python train.py --num_hidden_layers=11 --hidden_size=384 --n_experts=64 --experts_per_token=6 --d_expert=96 --d_shared_expert=0 --hidden_act="elu" --moe_layers=[0, 1, 2, 3, 4, 5, 6, 7, 8, 9, 10] --router_score="softmax" --normalize_top_k=false --routed_scale=3.27 --balance_loss=0.00262 --balance_bias=false --init_std_router=0.032 --lr_router=0.000941 --vocab_size=32768 --norm="rmsnorm" --norm_eps=1e-06 --tie_word_embeddings=false --optimizer="muon_variant" --learning_rate=0.00954 --batch_tokens=[32768, 65536] --max_seq_len=1024 --train_tokens=466800000 --max_steps=9987 --dataset="wikipedia_en"
Below are experts of layer 6 (counted from 0) of a mixture-of-experts language model. Rows are named router (the router's row for the expert) and show model dimensions 0-95. Each number is 500 + 40 x the weight over its row's rms, rounded and kept within 0 to 999. Numbers have three digits each.
Before each expert's rows: "comes before" lists some tokens at least twice as common just after its tokens as in all text. This comes from a sample of Wikipedia text that the model never trained on. Tokens count by the router's weight.

# expert 26
comes before: "\n", "1", "2", "\n\n", ", ", " |"
router:462505552511481495491470483495441563471496481450459546515512449567479476467481486458531497541453532521531483457530554488421512514540437524455513498527530525486452497511582440461454470546467555523416489487471482488455581484455488510577500465499514508508627483535506470494504452543469489455

# expert 18
comes before: "\n\n", " The", " He", "The", " In ", " It is"
router:548488473489532545476489537515509448453559494555517527550496519502538500479489554517472533433571520452484463513429475537533520473502488492405585517498492602543499542478481502456552591584519521534542579461579515476468453482477527512515487524511514490547502538538471545482513504559547511471

# expert 29
comes before: "0", "1", "2", "3", "4", "5"
router:494468531453532509597462451520462459523504511493507538459492501503497531420540517487461428474458484508450459509546461513504467450527459494522476467449510523482474488453459475472440496531534509487514538411416457462441541488417563518527469539542484544499544517480470450501524475521500534499

# expert 31
comes before: "| ", "|", "|  |", "| R", "| S", "| M"
router:425516556553511498502501507478468475479484495522525520476580538471507553487564466454538532502538533482538507448464555546508517521488542502578594462522471525503441546450567503439492472497568538468484440475520501517482533547492506485488597515538563476494460557546473517488482455476517541485

# expert 6
comes before: "6", "7", "5", "8", "9", "–"
router:443510476459468517473478502510528425501504517533474499532586470521557418480462502560529467481481523490480513522495419503497497476520578497451505447508477405466494489502544474466471441499551566454466416455496470482427441404522602478532527474458437528452499472472501578495461500507412457511

# expert 11
comes before: ", ", "°", "\n", ":", ")", "."
router:585537490462556509416493514502487497432494429448487488454417446482528471462455532460403506471502467566493469553470459583492512546531538523447506533552494500539494462490574539499532478494518528504450465506544514511585529482521510456452425495513501583511549545501454429460545505497456520531

# expert 9
comes before: ")", ") | ", "1", ") |", "),", "–"
router:533460468475522460527456540583521515493480505547436576475446419451534462511442482484448438468440533457564561497434395551427540487502540500421529521496508475509462513518479521433597462564483609542503514464508515561482548460503489504437501494512502547468466456458530524525489492430519467490

# expert 59
comes before: "2", "3", "4", "1", "5", "6"
router:420580506452574491498498504517504489508546593521487509537561512558439432488467504507474498517492529488493586542591515524447486545471524504524439491486424475459469523552560476531516476384530534489472442481528554496481484534455480424481552491480413537498539458509501460523464490480503541492

# expert 49
comes before: "\n", ".", " |", " was", ")", " is"
router:495470508515564532448573544441524501533514573526489510553551539496500509534470515464564544478568566520509522436445515507585502445538505586495481509485484521455578515458480456544592534548549490527540497503429553516476519560538486486442459514551451494499507571493528583504478533434585545578

# expert 57
comes before: " | ", ", ", "–", ".", " May ", " March "
router:423522556484473537445531479544440521469496537537509495453507549423491431436573546500461510492534531489435517480478497524473493505522540518492492486527510421461511536559529501455569515460510532557470482487486508486570523591505396481438481482463454468480457491535521521546443477491525478452

# expert 35
comes before: ") | ", ".", " | ", " (", " |", "°N "
router:506518510567441528503467517477543482526504530431534480503546547448442457424543496504520423472509492498538495511468458537477489516549504483524452522446472539508500448504490510432498500475351485483526484438449481440450482495513476509611564574466441473575532503490477480530469520480485559476